Weights of a small mixture-of-experts language model, trained from scratch on English Wikipedia: 8 layers, 64 GeGLU neurons an expert.
Below are experts of layer 5 (counted from 0) of a mixture-of-experts language model. Rows are named router (the router's row for the expert), gate (a neuron's input weights, with its number), up (a neuron's input weights, with its number), down (a neuron's output weights, with its number) and show model dimensions 0-255. Each number is 128 + 24 x the weight over its row's rms, rounded and kept within 0 to 255. Numbers have three digits each.
After each expert's rows: a language model's description of what the expert responds to. This comes from a sample of Wikipedia text that the model never trained on.

# expert 36
router:162098107143113108164138098128197129112151171104084117134116147124151090097150156165127148121143121142183145100144102175140134111155130161157118167132104171097121106139100114128122124164087130162135145167134092156138163101101144114136161141098101154137126146126131154107110133119131138152167101144113153110144136075177116165152148131137154124125076130096107087158171109099137149115141144124147107122134119107086152122156135117121118136161131092115118133101117118146096092140135147122131111159124107160131087108105138166101150127097167129090098101119106112159127112151099107131116106109104141127120133134114112141084154121165145160128135079143090134144126144084139147088112131096150112175166086118178165145120120132139149137074118136101104135116154094150157141129150126
gate0:166107126165110170157137130116075177139166145128171111128105129106125152107132122149148139084091091122133170118137104118114144119117139121107097165135164165174144094119111098122149134142147133098166125099122107130121132142109149152115122171173159117136099122146182126104152113132142138131111118111106099110080174086126161155127125140154129121150137123116135095130098125137124127134095077127138116098110113134153140165171145141183116166167133125095162111152096109131138133125122161095112144172161129152121096144102139171083117085126122124075150134109161138121132104106126083136146139161156158131094122095141168097112136124133170113087133099153118167122099133124088109121116130102115071133089106089108156159127113124101128112113145104106131107101140148150110136133162151
up0:192125136158147157124133105105112125132156129100153159101108088112149081173126143136112109112168153111111151110181128160144158128095089152122131098138099112150132090101111114132138139118154134134129163168168114104157110104127082128104112122170160170104138138149139150102166119182139149115144096147111123156051117144113164154114112131162132099110117143087157118116131126134127103112136070113163146084125134153150139152132111095132136135105140110131156084127073118085099109114132148124116104125120120129152126122115128135136074116102148125140074127079099127127095129067159122159103174153150121155163164108108120125115133116155116106130092117150111124108115140126087129135113121132172094123143136168128114123150164140118134125134137137125137159161136081123144145080123142
down0:111131120169107081154136149147125132112164116127161115158075102103130137140100159137095129157099115091150168131097157094109150115126110131164107174139171145135130098140133111124130135184133151144137118130087111139145124123134134199119142130175154137130140140120157139148126077120147142128115100103126121145152097103093117159181124084135131141103106144148119125103106135119084150168146139156106087129125103072129142140127118133113116093123150121131137100158170128093122136090105149087153128108173104099170122143128114114081167122130153140134121146147129154090135125127101164112104132119109110154130123101150139080105131145134135070126062119111130081186115131097138126109160122121130115058107156139111156095140112130135152143104115122116115117109144130136156167159102152
It responds to: Past tense -ed. Past-tense and participle endings, mainly -ed and -ated, plus verbs like made, held, released, especially Preced'ed' by.

# expert 16
router:152105133146139134139110103099196110155128141102112117110107135128109155107095106129105084126132152118118121090182118127150163065113074147159139117118130176151091118148105076097121108105110087101146164102158100092106151071121097142117127130118157144128103153158122149146140171097103121152111122110128115119126120145144085185132129111153093088161157140092131114114127131136114179108100114115116084128113153110082161110166136126093109129133125123131157131135162130107130108148085089142119124115091133146114139132131118144090127156177169116132102165162114112097088125110090135109126165139149119113085123112106126146104121127121090108116180136135095130123168123141141137150122148103142152113149146112091106114142119109080115106109134105105118155135084148112145168115153125
gate0:095127155152098112148149114107148156178136150152123159133102142133122136135115123114138102115154135154157134117160147094121150140079150139060135168133135133121161114150107124133167109144119124135129128105132158111152152082150107113134130106101183128119129135091070114107142100149135148117130142168123138124102129155100145120152130116105179121124116150137119109150114119145133125097121198125164142093102100154155133163136154113142137188106114152163129135096131136088179138132151165095075125100083136091101130084155152122189096125119122165120161125126138116117108098107142147128158168113127109086125123105153100114131099125163112168102106118181132162132150114128136171092120141138148138152131139104148168111144141073114143126141126113121121082154118120166113084114097141
up0:118149094114139143106105154173121110133177121087134082153166106142143118171130127124151170146099085114104148147104106126106098143167129129159172116106152100129070140125166133148103124117142132145130115177120118147147097150150150185152159162149121146123118123119159130116127148136143110155170126140122122116105110089155137083099134125117089154116112100144119144111165129095096115158177100161118131147123149098133138122140096160106124086134142132108087134171070109124129149128139068131187119136187136164144106159143088155121146128119121111142144106110134138103164133168138115127111096113127134173097117135139140135148149145134128099154131109100141111084103140125155084149155093139084130103127142136104103156118093164152132159134120159115135171133099151112109154125158113
down0:170128092108109101106084089114118116090142111160124132130150120131132100116112137136120091132116109175149204085135083141115148115143103102158107086114156082162073122130119069147137135141125157131077125132151108139124108098144137105130151111143140102110090145072117166153178124120113126121129119130105107110109163155142124088146150112116148098130122106145142140119120127125117101093105126153109156099126152149113096118167098092151104105130157118123136159098177132140121151115129186156110096113110122134136121145075143109135123137141104145144137125113131114108138133085151143125127127083133095124123113149135109143159086127135098113104178110105146158123127126146124137114129150096159098120123121125106179168136177108105179106067145157130153121070112134142110112098127109
It responds to: Action verb stems. Main verbs and verb stems after was, to or a subject in narrative prose, e.g. won, released, eliminat(ed), acquired.

# expert 45
router:108127145115125147128082096136110106101126098129109131115126087144129127179151125110137085113125080106109139150124149116171145176181164133096108142115112102163150132113139118102162123132143116122131063146074122097153140168088119125128149145109101111138068106125123167121137104127133076118148136105145127126116123134141111138139103143149091102128109113139130135128096114129193087112169096104120112121121120157102150165137090164140100106136095123120113164104096139149147131114117118077145122128123147128084075110149125118126079094132111101094139142133159129042130131154119107134167149166118141132135123091103130124137140147146128106156144127143153159161133107142145096143157090166128159102169133135144099069116124135156116100142128105115132121123105126153131189133109123
gate0:140147092170069137155134172069106119142196130150125083113121142147117124157150091128129116143167114133115109093127113135129127132136096109107143111076110158135142130166107097149140162120127143144131112096116117097130117137074139148131142113160152123134175188142124130169094123120108138083112134129139083124144159090128136152138111124148133119152154116167154104120110110142143125130169122119141181120105129147102162127149117176130099107121084098133133151138127157130148119123114155155108114106136144128084128066114154106124091111115114129159113103153160101176127144194126108135137112130130129150148130121113154103080169112121116153138087129121140082115120161125108078125067156156172110155120128134141145130126104131122121118127157136129111143078171164131132143161132119
up0:165087161167102117133138164133119168111175132162140146132110153124136117094117106125122129129108125145123104125102129110153122164148110121143124087126133155096116112174131087076152128101162098099143179115142167134131091169121121113161109130130087093103144148137148127132120168126156147130099141143122144080122120156161146166105127168160136144164157124170133164133126142116114119127135126117125134127173138155149098123145124130122109099157167109110129118126118119127128134085159135132130137132056131121112137136063152121160118146133159167122156112144145122157106103166128099145174172138077126140118139104087137111147132124166113114131098094145133093114170134145144094157064081123146153087096126125125106141138160160107130112099145141120096094118149078120107084129162121
down0:136126085153120107104095142150110121114153146121142144142156123164186163119108112116120154143115100098176112122165118146148118149157133111127117140080155128141141113127158124161178150136121110151158154137129173138121126185133120141123116130161060124115106158181154118144095113164129105140107147138110074134125142129140094152139154127140102093124127146125122166192121125095130130125136171137158132094135140125167108147136141120173129117147111150149135093127109141154116171138155096142141148133170133078177129140118087119128114119141182143115112168136137128154144090068102164092124136130100129123080164097152086138156064125116135119114173122110144135141134113134126154137172135127114152127132118097076109127141130163121144109156126147097121109155140105102075128123120123
It responds to: Proper-name pieces. Personal, place and institution names and their pieces, like John, James, University, Church, -ton, -son, and mid-name e in Fareham.

# expert 30
router:091090110088111124081072112114186149184122105153142159150104107121137146088155136147118149135166097171109167118124107145114099165103145122143096096111100116170106114158108157174165164148121113137130172112160140161149124073151136158112099167090143127156146099152129111108129138146159131085138092139119113122144170131130124117131087104093108105168113151138149117096100103145113120101125155151136142132159101130121154131133158125145116130155105119137143149132147118113109114123087171158095164090077131147084127133079109139123111132127113131087132163136138134166121143135090159113131155148159112119141132157133101136143084111134111135117163123132119146139100165110128147119112139147127162078112139167115131135139143104100196120125156156144126124149117132141121107160100123
gate0:171153113115132118125167121144097131113128150093104133120120139136151140136110126125127124176123140114143110125175112138096137104143127110071119099127158144125106125166117153148087071123182143163129126109094112083142098111119080100130170089146131098114135126106112140125114121103133112121147159109129157143107124084170070096100108117128139138144093160115130140116147157148143051123117122104153180115167103116142114147106127106131079126138160139106143121136125113103109109138122146136105160133146088132123127109129040156116105112137140075093104094108155159114120126149097155122173117122152145114101144136132166122127178119109145107135134114145138147157113101129127145096129114097111135113096101149116103175103105103111112087098153133107158192146125167134124145149146134
up0:082116113131161161140123157136110129146131093148142126146111124128138132126127163123147136083125113135090136119096147111135130170141142107177126150111122088114124122106143125124157174142123147116112116134151122186143178107138197137135096153126106161159088151128155111136145105144083119153131137154154090122120100143084149150102147104088130127106110140164148121131140114114109140119139147147159114154089145134139139126158152147112159123092131139170089131097125134127167157130170111137159093137119147108108135147175170126174141122121101169168174149125096118143142151114181093108090130146117127125157126123111114152120105144125099094154149149120140143092114161136175101165163136193138116130134181104145129116136148181148157192155123124120090077142121107129130133127144139
down0:104125108127103127155130191092127103119146133129105132121128092108095115086141112113147164100140092156089119122096101121151131142151135125139172140145109127126149137136126124112128160128168111121120092118175096125122145136115149104135144114134130151147138104124133107106164146162149105154147091109106127156117177119099136124114155127111149129118117160126088153116106114133132113145144150183096187154082150132178153110158097135182089121123135140155098124105114126134111066125131146148143099123138110132089117137154095186108100106169111122111119163167110102139137117084164138090139121114123118121129129117119107181102108131157105087147143187149128148138135172136108098108105130121076155098143129147111146109199121131130178175151138164118141133155121156101152149141101120
It responds to: Prepositions after verbs. Prepositions governed by a preceding verb or adjective, such as instrumental in, credited for, known to, during, after.

# expert 49
router:115116171104138124124121119131096091121151073161102112114169128108124174096119118094138159087092125098101164130119137136143139119198113098146070147138113117101126119125155142091176102160171104102121109142132091115142144172125112118149180134164080102097078127146118109125104113181168080150124167097119098094154153139156110102157161103108118115143098149141136129152078102127121126129088101111117144135161160131147111135106112138144102088163090126079125123118101136147102154154091129097129107163144130103128126144104135136124138117158096147114170130143174152110162115118136153120166139145129127101103138126076100131126150154125127147164113131086158130170144111131150118115126127144112139110140156116118120129103155142128145110146109112134120111125121138110126191133110107
gate0:132121147054148112150115148054075140148117104191098153076075112119114124159113136122112176133134146132129077160114149132109155125132120134156131119098122119198121116096115144132166140138128085104121143107145114124133098150103092098154107119131128155096100115148182119158117121133134101125192112123118105125115152139153172108090092120118153092130099136132113103172138156151071114106127100115131098149132147153128113089094127125121084127117106122149157129150142125140145156119121120134111146130130089154140133123152107076161120188154127123129127108119137141100171156142115114119126103146165132149128173135111142120114145125148175120109115146144121155132112168147155104124136138133099076142130122163112143128132163096160137115088140130115144132143142112111124074135113145
up0:117178113107116179149113131104140155176166153163125130117092150141127180156136132146107095091173146137139143140134186164093125133124109115118133081138130152168072164136105053168177119154116111110144140135139165145168122120154143136121149147121127105117107131125158124164105102162125124108115120134160140131113126116152148119123157140167128156108120106164123123110137118128118107160132071135130118100129171156122151109116096136108101119117125090130135159156122136136165134162106109144131165129098110107143124098145122092107124166145105136144117105112138118167095167149108187129114140146124118097101172127115107123099116160091150111159089176121052141108102137126130152164117151137124125141150120123137119130147149136112171154101130116098113109120156114124133106187112126
down0:123099143132118079118107148108109113131106108138120133127110116130089104130110127108133153137106132084106108122076118130145125152128150134138120155156077121129164115100135154127134140150110144127195105170119122108109153193145117123123122059150091091121135104196124076114098095109164147150134198130141113099160124173136142119154137100139146135133111169104107126090098125121131112116139146150154150110139116183156089133197083111143118112102147147146126158123086150118097097143125122116110152161100105080158157129055148140125095098132155112128110106103137123103142098135131158148126184125130141130090104127153101142122138126114142120112130089111131106145138116125151111088146125144126059101148109123121135146126120129159095114128101115139136116138131157126137103122139113
It responds to: English place and surnames. Final pieces of English-style place and personal names, e.g. New York, Waterford, Orbison, Newcastle, ending in -ton, -son, -ford, -ley.

# expert 32
router:108154153100144164090117153101193121087098152165149148136168105125118119116139132118092135182111126102133095102117153118133139175112086176145167113144086102092118129113161135152106119159135170119125116135108094145111147141129149142165147126144170079156106107143153126105126120102149114112122163119120149147168124149167139169131146157079140127145098150143099147146121103086124139141116109118103100106101104116136114100103095077143145148107125134149106161123131139134157113091128135142096092110153128121128121084103165103090149152152089093108102117095109133135111140126105115155104094097094152150143152117164161138136108163115122132127111129111140093147145146105101125103101112174111116138173089097143130091160138122115183114163137135152154145146100130106106103165113122
gate0:115137134108111128131115135150092122122129097123147146178113107114207120150143120107191129120146074130145124112113159111131149119126108118151158117119145142126084140157126082137142124135153122150143180147073133112122125119113133093099164131109154123107168107120119131185127121158111131129159140115114135103118169134116091131068140154127144097139112103162138125125121139136148098140208127138144127127127106157091148123134118120106142151134110098164088117110126155130128136154132055120105177148097141166129143128131076122166115097084149101123155123106152131105146159154067098128157114128124117077109179147130135120112101148162117136140118142102175132144124110150096151132137106149143141171149145139105109123145154153123096148128132160098120161145154118157164124104165109
up0:129141140128139143153122151159080106108098126125155136186121106158186115147139108115201132132142106136126113096091154120151167129116090141153143103128115143118078109143139122124150092148158131120122161142096123098110124125123130098093149117139149096133172124120108157189142119136122133094142159099138136091127162143130130134082162164129121085153148079170103133141103132135126126152184144136140127141128104172093150100134104121123146155142090107171104106124127139123131127124122068108103138180123133147108128119109079110137119107110124118097177097121152117113127162154041106150148112117093125099120182112133157092110116142150137120119119129131192134162144126139097154112120111148150112158145138125103111116135156145131111136148142123078100134141160112118141118123128094
down0:125133144191105203126152122161073152107093131119113102128116151108109089132121126126138091108121116123097122157119147116165161128145167151124116138153135133156104117154080177124182132142110093142120130135156113118154131127125099117145136124132114141113113129184104175125169145108124108161151135117112182129120116111182130153120104119164111152136106106142098111128099093182162117140116099131118162116130169132117094111126088119149100085135100114120147134097110115142132134137138152093153171123123134104137152118136141112102116123144129179132145078123142076121101154106111140142099125160095108169137178171138133111137129103126099099123160179133143148152118129100119131128160151155164090121165144093095119146137154109117090150129142133090111124065123153138129141108104138
It responds to: Demographic census tables. Table pipes, "the" and ethnic adjectives in census and population statistics, such as African American, Asian, Hispanic, percentage rows.

# expert 47
router:116139145120190126144103097095141178167106110125166169156106131130166113145130162136083087089154115154117154134149156144168121111155157150120130093146099138176083140167083172132147147149131165125107136097147125185147113093112153095149095141122159150140135123119111122131117137155105135138138107120089126147145115120119088098149124078102120115135110146123143171102134148122110123153142112150199101128121124141115145139135121117126154116113107146151165071118127124158064080178107148126123163104077148126107133090144099168109188093128144122111154127124122120134140159131110143144145142097165136137102132104116098142159136111126104113100151161103102125112124132132146144122148088162137125121106118149157134146147091139108172135147140096103128105138106106156132151113141127
gate0:114139130062126108086130135180142102155135155128161095120152170180125139146143148113113146119101145095144132084112136113153147099132116138117132094097127111135113143155149147131088129152139092145124119108129081162108133130178176144119155137094190105122056123120141146099160141113105136128065099140137123170120127102121140131154123149112140113123153125137115149111117101102098095121138124103107196101108140117126104138124104139105165116101155139121111134139077132133131108147130150126162139139115153163087160092125138127154164169120151171173154127142082194122097097158133147138141130098145093151125136109158121159124117155125145095131127137094093142102097157156143154131118092124157108105106099129139102146133094131099111127134116153148130112095154155135113168127141135
up0:087127111088151113112152124156131111136125160131170108142145192180138117140139117127083127094107171102130160109108129115166144135114114143150136084109098099137113141143124158100104122124137078134114108098141099151099094143142171124154144120116191103110085127158121142110149155106104159100047110120107116141149131086140121123150142156144128138133160127134123135127103137119088097112131128105104156099106110145116122147115115137105161121113121131119138129140112126137105091170111154113154162151105136170115138113111115117146168175114135156169169116154090184157090134153123166135168133100137094128136160089126134172152133134123155095131136159097110146091124157133125159130106085133156088134086121161170118117129096145091117127133121117104104095092158153143116151125140124
down0:140134144132121151141116059121155119126126175115132090137108147120164101111148096102106147151104133122108133144122151137093188159163134150110148097126100134119171100113117124104123118116112141115143101132154138121156161137142127127106105111102107110152130148128151185164078133159119136102131102161085132091121067140143169121161113158191129154145116131142092116174137121149131113107136117112113125119115126153131142089128116146151153147126121085157125148131125125131153144118114148143076108127160149110155153133125147145107132129070109141122133131150126144130081168156118096098135121132146114122135131093129130124123128143093110136161137156082081087154169110121100080098084186135127111109121073146141134124097095118136154114092114166137121103102142081137083154110088085
It responds to: Clause connectors and punctuation. Commas, periods and linking words such as like, because, including, alongside, by and for, often in sports narratives.

# expert 38
router:114138101123137185137125097146157081105118134121129128112145147116184113102158100110167118099095097162158138113111128089124124177096094122158132125125122129077113149110097168117115104162133163124102129100167140085144097112119149104107114105126169117113150130128157139135130108104115133115102086106096162188120127166139146117144174155122114132152118143178128153129140137124135154101109162122102111099134114138105096113099140130104137162160097148149072132108157119111145134129173141115144092118105118130139184089116152096128137123122173137087143092143083141159164143114141158126119158122093120090187148102153167146134130114131152127125112121095141139121134133107123138127127132180143106122104131120161111116116177142129134110147171086112127136107129101091097156103174119
gate0:130147158152123131115124107094166157153120102102097164156138124121113149163093116106116131095136122166089160155122132157122110113121135146082087166128147141168125098141100127146126089151135087133119114179080135166150112149166109129150148140140101118148122114121154167162106112119100127123175164152185100067126099087120110108170094089113153122152112144170123144144136099108152145128140162152118156096165108144132113131136184142126139146139150091147106140132119129138092150105106145118126135158115120133168125115139127126113159099098124146148147139143115155108141130128141104133112069076097178097134127115166107130133106108110121145174124119102166085106127145102127133120136094141140143100138146112107100169125086142102096137127127152137095158145152122177110171133137167
up0:124126144126165161138135086079131144110112127131113163144123120126113136138115120092117114079155158179094158120116160171118117136115118131141066150118123135137136098106092146120115105166106076136106092157092153131136106161131120127182123126131097104117143141137147171167132117085106130105147160126140128103153110107141144123181139116120105147168143140178092159123143096127150149111095130125131126073151113164143109121107173145115145137143151098143101129166155128151116119125101151093110125172085101132170134109124133102102130133091150115137120130162113158137130171098116133141104089102100162086155138090143133134147124120131141110152124113100188082139147143102087175111126084160148134127118129104127112140128130160117117092161139146153087153144163132156131175140157154
down0:134093152138117155110142152121127126085132170187103112079145123123155102119136110085161138135091105128127099109159154108147139141112054142168198141102143127118117162130097109123143135161124122112142129142149114145138115150125086110130179179154126138123076122135131090124156154175115173123156106143139104153132117126142111087156132170118126166132154110120126142143113164120128146136078157137096097090090098103151174148174110128140131159116135139097119111104162119130177082147120152137139129125098112117129123134164161076181104144116126114112081144124158138119124111101144150186133117122121089149116152172144114145147152130148116141104138142139124118131103076113114128101097138118142140108098134125109104137124135109139106099093101152135133148114125131140172158133095133
It responds to: Sports competition results. Words and table pipes in sports tournament articles and result tables, such as Final positions, Olympic, Championship, silver medal, league.

# expert 14
router:127127110177127120191124131111170172128136135129130150082131113136095142112127118138126132154136121170151117122165121111180116092169111098106125123121151123145102138156115102090099127115131121138111154139131091118114116064110124145129089130136104120153153170091167137142146138116125154135135164096145138124110102147081100168104144105126107109110151129148141106127121132138119138143150139121127087132107138113095127104079128115105083109161144146158169145125121096156105092168113123123127131143143123133102122139111162138105152134149201117145090147120104092095109104140118143125107104160162118168121115081087160078119175117115080073111157153145078087087157099160113144142126146106149120074131126140122091158143126123095098124116141112133136149100104136157155125144143112
gate0:171142127093156103184141146108092142110149112130109117141123113105133137149135113138128169132121127163104148158148118071108118123106141110134133130137124164155131132088123150132117116115079094125144167129130137135113150153102118109114128152124172154096142146100116111145095067146172094131153144130165162174116144129080162106126114105130142168148116147161138143104126122124145143136134117155128090099143112150133135110124069145109089155178100167132123118147140128150124116126123119142153177138136131106128136124087143114149166151061152104121195139136105106123109096137148096105134122178068134135111137151149119108156118164145114075099115132144120102135132079150123179092118142123149128139155171128147168180142138177136094124092109119111093124149107133153130120122116107
up0:184119160111151140146164116116096117107125111112096160126131132105163146136093147129155158159123143124109118130159129076110147151136124130128157140076168140157132111075127163088092115108123108160133127136142137136122151143134100118117125152146099095072168122110183127155136102175157099145168116113159146143100091121118121136104112157153125150134125167153106123129125115162133149096132111206160131124152111142127155118114090165132125140144092103143151106119114138135163131136180147135155087188105100090139153146122128114152151161089164118083129143112126116165139089118145136100148125175089132141099111148127132115138128146141125092127147116124133111103132131116115137101101126133160137157140138135116134114116168169152143102081112128067101166143154104124129161112147081
down0:115139171164117149138132125129113155167131109131154132131097126081115122126156117097120093108115163083137157117120104172130148101112140121115142157124133118080099098106131165126107120136148137120130112145169147145063118177125150106113140144099088158100126133168127095130135121101137136152107123115109117157155179157127158115150143152123123180111156123099124163148128103154090111097165136138160108140158162127122103113125150114134126106148145110131122090137114129128128154143138121105195110088154133143169123153115157091116147103178120099096127133114114136153139098134124171145147115181130113122144151132167143148082146090145116152136094141149147113149155151124085156090114138088142132161154091077144183105103132137070112180114124150141112150086153145130113109116136103
It responds to: Word stems before suffixes. Common English stems and word roots inside longer words before endings, such as sum(maries), fin(ancier), source, view, report, harm(ed).

# expert 0
router:142110138088099149161154090142120145086102127156131127100098145104176104115154102113121099114171138146131138053129118141089074140144086105141108090141141144125153115152125117145096140122105113156100181114130111121144117112060133140137112136134125094111129137096162108131106118092139117147155120174120162139100129125128136139088100099130136115160113122166128138116156125120131141127132142087103154122126136105139105090118166142094110114124153105118087181131112119138166113109127143156154157126161095095092161101125128118099166176087120158121129144134147148124168120088121132153101092113069106110159132125130115159125147134124145146129107142121092130107099137164095144125147134122130097110172098131120150104109114141106162104142141157139128115162154073119159098057128123
gate4:137107099188093140117097108089086112157130116147155146106147120097123163134146098115122168140133147166129137159107123153115104159123152159125146099161109106122108128138125133100138130091108111125147137152129160129115136127125078066119105128112145120104177114134157120089111129077120169100134106139104134128140133153098128090162077132149142161117153148131116106152151149148167149072112091098115134085136113168123109128152138144121160144146151101175105137146103173124129132129110139111111095095123068135157115094108145137126090090091157120111100111106106164129112142145110098116129093132110156137144081086155135087111118181151128110124099097144120141131150141100125140087134155170118128150106138081147130148153130119099114094110132130113101168093114112079100128109130143
up4:152108127096124080130133113144170108133163153090065109135112112111122087142139127093151067136146110120104164146115131119147116123138163098136092146125148142141116084108149124140123087136131117157127112155152121130098106128119162142127121143111072166152130145108104138109100189139134133178168129147147100095118164112123109103130141109136135083109115140113121125143132143118124121165122140128140136129168138122117155105157142106126104131128130159059117142104127126137119147147110091159166186170125138131125147115129091160149169131137153154159179113140131136100167116121103145093163126153111133117101136160125090097193148106152131080123136127143140116128121101145187126148159081131085147095167113153129120141135125117105122183161140131154088115084120132133114147144088141
down4:124146145169128127121112121079142110135121117160151146122173130108132159136124084129119136163096173142141169098095120130138138114114090142135110117143168128135127140162091115113110124147123157121159111080151120163110169107121098118108109151160174103116120136064136139109137135170119139118123113058136137129094111142157114139113128132142152158139127134147147092108154141175146135070119127145138135148085137154138145189138156115124062153140127125139111127157122148127154087098119167145098110128171126124075140145151152150169139130128130120090139153132154155152108120127094121136105138126099103100119161093105137128110111110096088196152127112123129151165117135124129124116056132149144082173152146080124132144120133126129118167147158149135139113154140086114102097138137138
It responds to: Adjective suffix -al. Word-final pieces forming adjectives, mainly -al, -ial, -ical, -ular, plus words like national, local, public, social.

# expert 7
router:132079161166128123124087123107182124163120085130090114154143117122126155102114146147067113146152130171090142148160152167136150121079083106157175084132108140111111115157117145154133161126132125147135133086178125134129092068136152100078129102132175113135135161158143114088085110076147142098124109093118125186095100131138148141150104129142152142147122154145143117101130130119163120133104143134124149141163158147070107139141128150134121108122079118156148095117128125158140151107134100167115142132146121150130071080120123153131102157096121152117136143154078128158124160132149134127112133111100134121156130157104110137122140133125127105112150133099109158119117147146115160080109119147127136148087106095102132122151161111153167128127128122110165124124110096153108090127134141
gate0:166119112132161083100099105082108127110120086171169148110129139114136162132127166120109157130152126167073108165158135137095157140120155116122147131128148142197137109125144123149132149108130138142157144107117185151159160103101117100096103146141146124161115159133122102114163122122136130146133144138114129097113106072109142132110104095111158116142149159167152158105134112159138115095139102143128131158147127129119112185136096125174136125098150131111134150086147117121144149140142112149123135128161111129114107114163069152174123149082106103090093142113119090122132120151146140140128086159152165160123133158142144109082049145172101085144156135145116084117109094142095122130114110115145149098119096126111104151127156152147133110132093133134119146105121160129130107134093117
up0:104124131123112129151119148150120165142127139100082113170142152119173118168141124121148078113135127092173142099104121111126122162136123145147105156139112139122135097179111125129142093155117136106109129157161116142129106129165143182140154145138167123114134116114130144127144123153092123114134101125141143145139167196129105127142154160135084132153114113148099103144095102079121129116114138090138141092115169105161138060116133144129087115140124141126149136147145125101091132106117157085101150135101137119157133141098126135097095139124168145168145143107114152106162119119127113135090175109125136073135129132123123160209189123120152161112141126131110179131109175170152115139149082156122111158151126125112133107134083075122105163103160136142150162157108112106123137126138124
down0:126126098138097128125130107141107141137122108156164133114145086143122139071143105105128165145129159093091174121096128142111074132169166134130111136137109093138170090092124114087139111144144149122173155112148160136134144131126131110122124143092095145112095147133160097135118148106137152128131154158137137118136148091128125171111150133099167131118130123157121126117168150143140133106128173157149099123095092180167157108159115118154104127117149128128149128167136108133116143168136115115157184109144162110097127130135154146155159123157147139079104148127175104134154100131131125078132121120165117196129118139132126142148086121093142104123107080137130135118070076119162082107153150108151134088140096162162104115128103138129116105124101108147123141158114165092144136133163082
It responds to: Quantifiers and prepositions. Determiners, quantifiers and prepositions before a noun phrase or number, e.g. more than, lasted for, a, some, several, during.

# expert 21
router:122152134113099125121107141161102103141095173091106126165157103131126142126108120151129098157119139101098151112093099064073155069095151152133150163128182094105179137109108125113132078106113116139146101156123114115120139123129138146124171105141100163134127152151116142125155113146155121162116136127172080121105141113121166142122175108140113138095120139099095165140104124084115128098145155091077123138102157149121122106124125133136146103149153137101129164133105128135161136122134154168135143155159141087142116082142127122118161159124142119170113136142130126116125106087136142102129181146125139163166152159088108122131128121148162119100189137106139114121108144115132153142135124105103149159120144107111137118150103088124088173159107104110081115162148102101142112163165144
gate0:151113177120144122096171111118182094111123102150159131125163168112066150158130140118116144120110126121135115147155123132129141134126095146133123146140090119137146103098147138076137122153142105111130154104139152150092135139119139135156096136109090107090162120132106143129137130115149079097145106098116145155137102187127143133127142160144154132101176131145106103137125094189141149143099147108122154168152127085159146138130132103144120110139084107113116142120156147104144168108151164147125108085138120147136140180162159137147112123137140165143132110140147111133102094117149146104106138152130111096132087106122203107109117130118110137164129119099162116159114108133201113096138149114097134131104144174125185119149119140143099095107108153086137146091119105085142090153127130
up0:125154065142087093173109132165104173160164129105134145129094090150158130085153101141136096117133091152161124130118129108135122148156138087093153140121177172129091151161119109182115139112130147163131110117124130149130130072102168106084109128095162145168125130100133117124122138109120192149121108165163142123112155141123108102145113097126133089134083095113162135100129129116161080133130126138149108127092163151106149156131120117141103152116141155121120107135113114115102132126112128136122177137123147141097109104085111146133150091096128117118171142104104135150176128154143094132157116133169108126111135128132101154100131088137146103094124120123099101094129122121123102160131125136175174111101113081144146141109134125112142207133140105143153117144129140132115130095159129
down0:152123152120139143130135126156109169159162128152126109104121124133117104126128115138189103137175122135130157168157146137170146115158129143124141120128131130161133115136118124148137108112131131139101107138119141124156083135150117073111093121152154138134113135113144141148135146128128144145151143169074131125094120118102158128124076148121093153081121135115134105095170141164133126157199111136131084147124169136178107129128142147186125134079086079112110123112136137151178115156132105128125095122174107143120144139091182133129118101091110133117137141107151109089148117096151113132086098075134117166115139069106067143113175132152081143100143101123123123111108139094148150090153119135086110123150134152128143137156161111148129114078120139113140122098172121130124100156115145
It responds to: Digits in codes, dates. Digits and capital letters in identifiers like ISBNs, highway and aircraft designations, EC numbers, PDB codes, plus years and dates.

# expert 9
router:112121153115136182106109130108129088120131096114113119107183141133135155141125100108108129124136121135136090095182106116062080096074081089139132107136142149128170126141132137118121133107103077158169139132102090092128088101105136138131178108142114125081157134124171142116128113090139144119105128107158134165076142142165113155098129137157111144121120147142156090140165110113175140104114112106091153162127133099097140078106127138065111136100125173144142113120136115108146116079162079116126150118152112154132113137106134133163127162110132127173119161103096119142157161124150097169093144139076130123161122156136141158119136149130115126142145136139149146123125129138130113103129137134113090098148146132125166110090146140125077140116109140148167133098129146120154128155141130
gate0:091162114136123142172134160155097127182171159134109125108115119117099125126179137118112159156126114150105096120141191096149124122109101176088137117131113150153166123112110101142103131136125117137136120157106113119097120075100181177140103126156139160150108105119132160122136125106111123126117092117139152147110123138138124153120153078121084104133087118163097106095178126141113092127126133115105164122052136100144144133112130145124136145093164158135133144157114154145136105114118118105067136160118141157128152103146121110129104132123119174138071147141111095148139129115131141176102092134105136141164114157121120140136107119142131122150155102145093083167139125128114109105173124133111176108096137119132095132143154149138111145068141153152173156127137168124117124170131124
up0:107096151127135121105110120119134082074129103138103147169143145164120141150127162107125094133144140141141131130093056128172169112154114123133094131084143119099119173154113184103165138162133179115144097139135137100163092164148087091141169151130126056118114159128115114116147132154121114128129168118115115108112118106161107155128127163132160119139165115152131117126103117109142152132118139125158124118164105123138111114144136147146133105166143140120172142103128141124126152120124137155158136142137167150140064164090098135120161135136154128068143094133169135105130135128115116105149131143097076117140148094127160158126138118157152159162113153115180118126142103143126111143094114165173104139157157118145109107082149141110162109149161119100133109155132096111129154099146121
down0:162147148137080145103128082132156093133154075162143127121138124162114123125112121086142136139115106110136139123104106132126125104065095083141121133137112111130135104117164156121094142083092137155198131115124133114120122129166129148159142148164147116110120126114148103068090137108087114141125143135125116122127116194133107160122123080092100157112126147162146106100133103126142148126147089153102187103097132157127100124108129162105110115176129111153119156126138107112165070130115119130116147120118141115125133143112177183133131122082168091110083120170136122116125109123136123139112110124135146102116130141163114080125106154078122128142098130178155116108107145098134120096117126124091122100152132112141142149146140147153148124141178148105145158122178125143110123158114080
It responds to: Common descriptive adjectives. General adjectives after a or the, such as specific, local, total, special, especially in "specific epithet" and before suffixes like -ly, -ity.